From a checkpoint of a small mixture-of-experts model trained on Wikipedia.
Training: a variant of SOAP for the experts, 675M tokens, 5149 steps.
Below are experts of layer 5 (counted from 0) of a mixture-of-experts language model. Rows are named router (the router's row for the expert), up (a neuron's input weights, with its number), down (a neuron's output weights, with its number) and show model dimensions 0-159. Each number is 500 + 25 x the weight over its row's rms, rounded and kept within 0 to 999. Numbers have three digits each.
Before each expert's rows: a language model's description of what the expert responds to; "comes before" lists some tokens at least twice as common just after its tokens as in all text. This comes from a sample of Wikipedia text that the model never trained on. Tokens count by the router's weight.

# expert 32
Description: Clause-linking words. Conjunctions and complementizers that introduce clauses after verbs or commas, like that in "announced that", which, when, than, until.
comes before: " the", " he", " it", " they", " she", " be"
router:474533508469479515502471506452509472516511472482506490498484474514513486469467511543495482521504513515525526500491566500497491569453494528499549520529474492534499522464490460496511545468514502490502509514497491511479520531505511516536498472479468502525503551496495517531471509467535515492530476518485498536482515524472501506499502446518459477546491506524516510515507504480455490454529529467511430500507459485532477486523469479533492495482474521469484489487516510442466509534526481
up1:488520527472502466530492520512487538521534506490522499510557529483519532492469518488539535524491502500473489480464521517472482498476536471498461505525459499477513488475474507477523524523521452556527549506511492534527484459487509536520526476440461486528462553548492510477499481524481519508506502501517512474530506482473502464480501487447520500533490502513477513516473475483523483472509463476526460492487475521497456508518480517484531508493526488508491479519517517443478539517449503
down1:495543554494510504508523516460489510485530500532486452486527507512501503457522506563507476484443513517482532509488533493494499494512513535474483500558542513503451509514537495455511530475496490514513526476483483529509485451477513473484501531475462520525525504479515507544507468501516482506506516498501490482483459515500480450527529507498477453509497498519518535521566525500514500505477462524489463534474523506496464469494509568492498479505512505481487494455520505545544481502463517
up2:503543489484501516466518505507513490484484510480493485472475526491507498420522473495547517498487493501526506494494521475517466602560540493506463524490517548482509446485502469503538546522522488467546481484528508476500511487494491515515463507494519458493494475479541553497541461485491484501506499544518514536512497527474497495478515497490526512486465486503453490495512491488514486505502482443494493533529466512544503534506480502468490503512524488538478507512487475491482482505481461
down2:474493479495521470536520489511487498531542464543507472508495475501501489484489475520448532502522521464475493519505432497493456459452499459482492538468479497465507515479510544476486508493495489541512453507516527553475498523527457496497487514497530469474540521531449479510498514512471474518525514484529476513510496469480544548491507508510494518453487487499475520466501495496512488482481524562491512477520498497498490511492475531500543479532526451503493473520499504540478494511559505
up3:492487467454476485526519483525513499516506507472470467483551460463497514514478481530493475507524507508509482475535523458476534510493546543491493512475513468511478518539517521477539480523490462513497485459515541505474467536509490481507497508479478491566525491460504447481543517506509531529488475444491457459503457532532492476498493565464535484506504499512487499486522454476459508522499542524498489520514495515508500522467511479506478514529549479509486504488476506495527507493523529
down3:537515486497462505501524509493465531513453505503491497487519527470502494469543499510543476515500514490533502542471468468498475483521525492498465501501539506503477489521506512536498500464533474552512488517503483494551499525539508458488512508478525490505544485521491459460474558471503513466497518516498503504467502513525516527494463542477487491513482498510481482533484512512471539522502498541506545442509478529510465519475475502462510461460497488495449550477514508536492439516457479
up4:479509504503483504511463509510523477492492497487497510505540520505573505471544474502448498519468492442538484531474494544523496500522513519471476434477512493522496522472485493508484526455541492511458496501481487489531483506539513489508467495521466532520507497489504483480495469535502438501503472503494468499490556501490489480478554484545469496474496501470491512536527496461517510489512508503522488495464532521546477522502468501470504502524522568540492461530514534472510491507541508
down4:565492524461509518492504474508509538465486518511513522499491459505458495489509514495541495484464502532482513518472525482489465506513508527491487526503469512503503496506511473489553515504484501482515503531538522532541523517457512534483504503502506501533474519488484512504480535422523527470539579488545516512484490470480492474500455486500475533468461541541508536517484480533444501516505483508485508494495480491463499486516502487482506497537480456510472501492465489496478529475429504
up5:472457499504528486534503492495541475526503503462473472475516527533478486493522482477490488524455493471497515508501476514490484475534455500512494513508507485531484524514515494496503486478493505558471500528502528474474515505536484497477505572464481533505523537471474467506512512493510522492483477483527463511488493485483507500497516525517454457487504519509494544532537546471524466507491522477490540497478518485476536505514497518525533507509500531422483519466495502512561501438567481
down5:503519492478500460547493486476469522491529543515524449521470523521470498500498508491472472503510517477462472522541501478502470470534514485458500489467503473500471450522496487506546506506466462526495467493503542488455504492497516516502451520493517515489482491494459460505525506538524448523502497474504517488485507502483511542453489511474520521517505479506509508506556491477482507506453498523498500493557539506497473523512501530540521513573490506533488454460503480527526521463540481
up6:504524484471500467439538541523490528479536492522542535494524473510467533490516559484522500515541480502506463528546513513463527524479568526461512482497470529547495463489514486458439485524507524511538525496524477467488524475487491499477506477526484516494528523546512485488486486497476507488518470474502525511533464477476499451529522481513511473511525466494477480498518488484504516499457488527484489515493487491534510521471501460481522471494481512517504467470505540492493503531477464
down6:484445519496497520504535518520490492490503517506473473493467511488509447528514523458477534477521471506484499491493492517549440483493472485496499503504458441521510497518480514483538496500468467459464467553500513542521490505516522511536503507497530504493468487461492497507531473564505506494521519543489481499503530470499478563495483494505531507459486506539512510497478532480515525512530483471474529517538498516499507509458544441489475488491519494507483526532518446536474527504530520

# expert 42
Description: Clause-ending punctuation. Sentence-final periods and commas, plus clause conjunctions like but, because, although, while, ending narrative and descriptive sentences.
comes before: "\n", " The", " In", " He", " It", " This"
router:495480518540484522472484447489474520492499507526477475502472516489507500474467491511549496456504464519516531521455560531484536517508520478526505484521499470498513458504482474499477549483497534463480533518510499552477482552523479479518516459485500472527507540505496517522488487509494468509537493529460480541531496513493480526515533482499499459540479512497486478511511506513489500485528510468459509508496522505512465455497453475507489495494448498486493500538505540472502508587466495
up1:483453465484510508480487521482542511490508459498484489459501461460485487507499497533513501473477510489490476517520469541547495497482510521517521530537525503494506435543520445477531494519480509503514551479485512469485505482500468538515486476523499523460491473472476472488462502513532486475530457487503512489491503516463528496511502511484524478512491513520510468469470487462545520493509559525478482545508511500475544456536509517473497491556547529476498479523532493502506489543459499
down1:498451536482509489485473475472483489475477489500553512503557527551497494442469470480487533496485519479502512473492474484528539505476529463487485470514497501486506524530495493493487498520511488513521475464529511479514527461556514496520476490494516458518501521504547467495475480487508488512528473527497481479475506485486521515520485551536481497453533486534518507534530504519464503577461503501498447466481506515511528546516559491518491487546539479485484506525511505520497492496483520
up2:559513483530528509480506491527491491518547527481468525541444498491512440504547516479496495556508497520494567540522517511483500466492509462469526475509495493491490495534506536500468467509468499510486496499505515469483527489525456478508495497524524463503519509517484502517510500429457496497483497498473486504509457447495527486512499498496500516465492519504484468530484503490511495449466494529521543489480500539514468537508521482459458532544513491479485496480522498519540530523535480
down2:448518527474487542493510520443487536466463542513486469498493495545489525476467507532482544469515477492469491462512468484462518515526497498524489531538501510510495500537515472492541507493488503539526508487511452551500456484511494483514508476488534537473491550468530481489486487528514513487531504473482495514464529508535467548488480481510505512554483488568512488501504492548478501509490507479499437518473481515511479504484483505505535504491524511476529531506525475521477465468484495
up3:530493494540486474528511467502489489485476531538523460521539507469506512499529519510472483527464479493533497482510505444511468489514493504502467469500524540490531538442498536561491482469522510493506456498489509553488500543491502464513510497465474538532458479469514522535505484503515509486526507504490502495510525471508518469478503497519476525494491520530462502498485487471495488482519454474517516453515497502476507533473445508476490537464475517546497524446456473501542519460499514
down3:480479499488513470528525525481489496491513533510527506556501477545546496484457473524499474478465478535494543528493480502514515511463512485477515462491474439519535516550487453456451504501499522509540478476481460474509492470520497523477508463517486479527530505516531487526476516502479476456503528537493518499501540504482475511506510540487507526501486489521520523494530515479479520453469502438475509482489544482527510508533514512519479495565547479466490498490475504506478468512509512
up4:522514508467478563506535517531503491521538446521503508502532468496483488514509522534502512518493521522511461481519501489499515505517522533496522551556517530481527485509492504517491473482473494458442522528480499477520481510545445477501498514490519503488468490439525508534510533472440511509506523484475454456487498502481534531455468489492471498494492473476487535462500484508462510518500481524507459497499493527526522467506474527476491497506459528520489488508490449547526537488484491
down4:545504477467525528515534452492515470549508483495505537509451511521466514487523500493549496558527503524531455482514512534497510583488484521474475517513500510442502504491498529491517506514487469535500501494479501471533486464490503506531512489488485523471531488509501451485467503490522460481462518502452534509491497535476507514513549480498452479489527523496462496525507504535501503519485496521465495462509446494491499482548523450484467528509509497512495488484463473519536513508487499
up5:518478490496508505489549471514452506476512496488511495471499479504525486519492483511486479542526497548472500531513456533467464511519487457497451531503527501569535469468512474514517500489499525474490531490506546533529486481510474503467554512498485522447555554518471468469488503507528486476481540485510513478506523516508496444479529546471540514505504508538467469514487461524519471502512482530496489530486514512511484487509496539484501515487488498491499439487499478503504476470462517
down5:490498547487505531523469547516479493491498461526479480510514479473501480474481464505526521502471485532507475510493492497487524504459484519492491507481493528531487527555499550514484490462512485497452453537511519496512512510528503515521517501506516480527497506507515507497506483487492506545476471494467491506522537488505508495472465493486501477505449515497514533511491440553476547547499557476497478494489474503510524455439490538518524504426478518437530545515491482505462528504502486
up6:477513467513509502495466513507496483463462476515492460534472480534484509494524460474468457502505511472491446481504484477535481533494468472518499532488513524507478438478511447494540516469483536523475534516492509491517426521476520476510469456500491536492470498483473550498496466510530506492535514484558534507520529503492485484491531504500507492512559514511524462557496494462475484505532500474489487501523546501504522509521487483517517511508510508544504502478530505542527516499470532
down6:504503484488513482485494525491506509474507520461510489477492531430506487523505474491503465495489503551451534477493510476446513512521492527485530533466512499515504541486514502543491476478533473488481504512505521502496499519533496486516488485503478520491480494512522491528542525480504553482477515515519538486497464470511486490486505475520541483469495455432518504487473484531506567526538518514523521502525451504455516431529507520465503460495444515509497533515471523515508526514450496

# expert 23
Description: Noun-final word pieces. Closing pieces that finish common nouns, often followed by a comma or of, like pal-ace, diam-eter, type-face, H-ope.
comes before: ",", " and", " of", " (", "\"", "'"
router:523529492498500478520478481506490487487483542537500473542496497495493526478547543496520500499477484482464456498493506491499531491532531471510532456492510540473519503513513482515528549496514498514467453491550537474532474510523486520522502455499507498555491487462479519485502551514504473521453474500479530475509532502473461536442523514499534501521479493484543504547503480527541548484483520511479530468513513506502497478485486480469490516487464532470492503454503515465481516475469541
up1:468477472478469521550519523488528504516468518475514511481482526476505519491488471482509535485479493459488491484519476532503539502472474475517538464501524478535489471529555503539471457507520473518516492516507522496469516504489486508506503510496485490538475500490481512494499486520524499454468554476525488502494533550551515483516482512456493478525504497494503493523507485526453492438473508476475516546515519537513549443477526483483519522510475507496548541546504526482505504505467446
down1:502548459455457500511492490458521497510480492505499547476477503486480478456516496514518482497507449478494480563507553550506472506485514544473523508512527499556527495479471484515511512515491489512507503467511537505507540451488511503499452513519493477534487534458510549506546479490480503493523501509529500495477546557501525488575491479459478467521477500490502468498486487480489481509503499497522508528504478474487503544476517488481490537491516563472491498501479487467483507526498502
up2:481521519495481479519534481493503546488476459520458485512518478493475531507490490524518473528506494523500559469537503478491495470507493491485487492505505474511471487506437511519477528477520511501492493446514501544532541514544475489470467495490537510482511535471510494507477509559492492496484460533501488499465457498510527560560523511479524450508524484508502511516456513505525510521511479519486510465484459491444522528517481519551506510504546500475481445519466522476487500498500472
down2:509551500494523512539510490484510561459471471558505522517484500500489534469504554533499498523494468491514513484512485486501521505517541487483527488523522497507514473499509545498482503526515535483506480476524521491509510476490518463474493498503524463482487480491497522481507453506495486514444509484491500461505495497486469493520447510521458466533481504526524531500529511519500497564523480476512483455464489488479504477525477482459529488502493518488560510465491537516532408462490522
up3:524563472464545512541454506491531481483502525478467499515525523512527517511488516477452513462527544471487526475481486479510470514530533519504538476499519488496453502507480474476490479496511566508479537461538506522547509472474545494512490534481495487499505513505529509467543469490503469449519500504484484492493504499512492541474460480446530485517491506521491471490500510478525485501524531505509478524537508505508452551501488517450474517492457494477483487479493512486548479503516484
down3:482528487496522544505529524527467522491503504498515481458506502505512517472513502483508503502456500491497493492539477485533508516462448485454468483482549497498508532429534466558462475537509474522504506506462526531502503499531473495505502494491489498520492509527488511534553530454542483496496484502531517476496517529488497478489478521466513545506483438497513543501497515530510490468451567464486455509523496497502522479513521511522532531484502505523489508494509488495460506522481437
up4:528513489511493482488488532431483481480539511472543538492492492498445514555495462457495496458534518520510526519454501475456503496520514472485487482489527534527487505492469528479532453511493494536524530543493491488530467527510502506453525503517492477460507508514455470501490549481506499500518483514512519511489489471506495470516510509475447511533495536546456509511487501517508506535509492540537531506536477485498476496501482498440462489500469483517476492474538473516533496480521533
down4:500505480525504459468458472470456462484526513465512498529513464513484484497500506524529528510506491506527480507557513533565492493486501551498523495485504485526471518511520481503474490519489512478523486521518484523473499534467514493475474510502495488486516533495457476536540537479492506464492519474504508542556448535509493503482476449519486505465509474512501532428512471521531482504465488512522504507515519496498519474491470534557492464494495527467523498532457490518455487479530472
up5:503532500454467462499511517505501503524491492543507497531479519505494516479465522453471502483505498500525485526482507524510485566507527528491510476505503475515496516479521466500491491518469515473495467558492476531465436532489530494502510488514518550535485503466491487483464517517523471413546528514455476481534496491491469475449523546526487480486454526506460537517515490452491505530477512514503503545494503516514492500522499489485463512529512534527507526477484510509475507497465502
down5:501508463469515492484533479516544506446531484506539537567460531474499494526519518499495482498521455493520476530519477529514498496505524494537492470504461501480472480491502460519506511496518530545509464501510453485500521467481536474485518484508529552509511522486517492505491494511513527478511494474523543526455452529470469483519515492519505472543480519467472502543488537517503507558460520459496499494493475469473526524492476481491522506494467509511459458474491550482504468485525486
up6:522515491475518486494444478506506470546489525539501534496474523508560503483491492504533521477491526518497468533503528527496481494499539499489524475481499488498538468489533456479500513507483466525498474439485490455551520542505515519513519494506471510567485480526536513483421482501481478480511460502503482483490535476467519509515532487496520479490488490500486499545497517521539508482494516453472496522538520485502479514512495532553497458499485481524527507477538468459484479463486510
down6:529516448520461534485507480466521460460538512455461521492508535550476551513517519495482459499515503495546474520530465479508463508509495496496478490468487479492523515507504451504491488515518485489450537554485448567530507508512465509473491522506492507484492527510512503479540520515542475528527497497513476533513538521468526450546506491530495545488495485468503472494510513474519498468439499508514501493489509517489480524512526476491504489511482484502465509521470465526495482521510472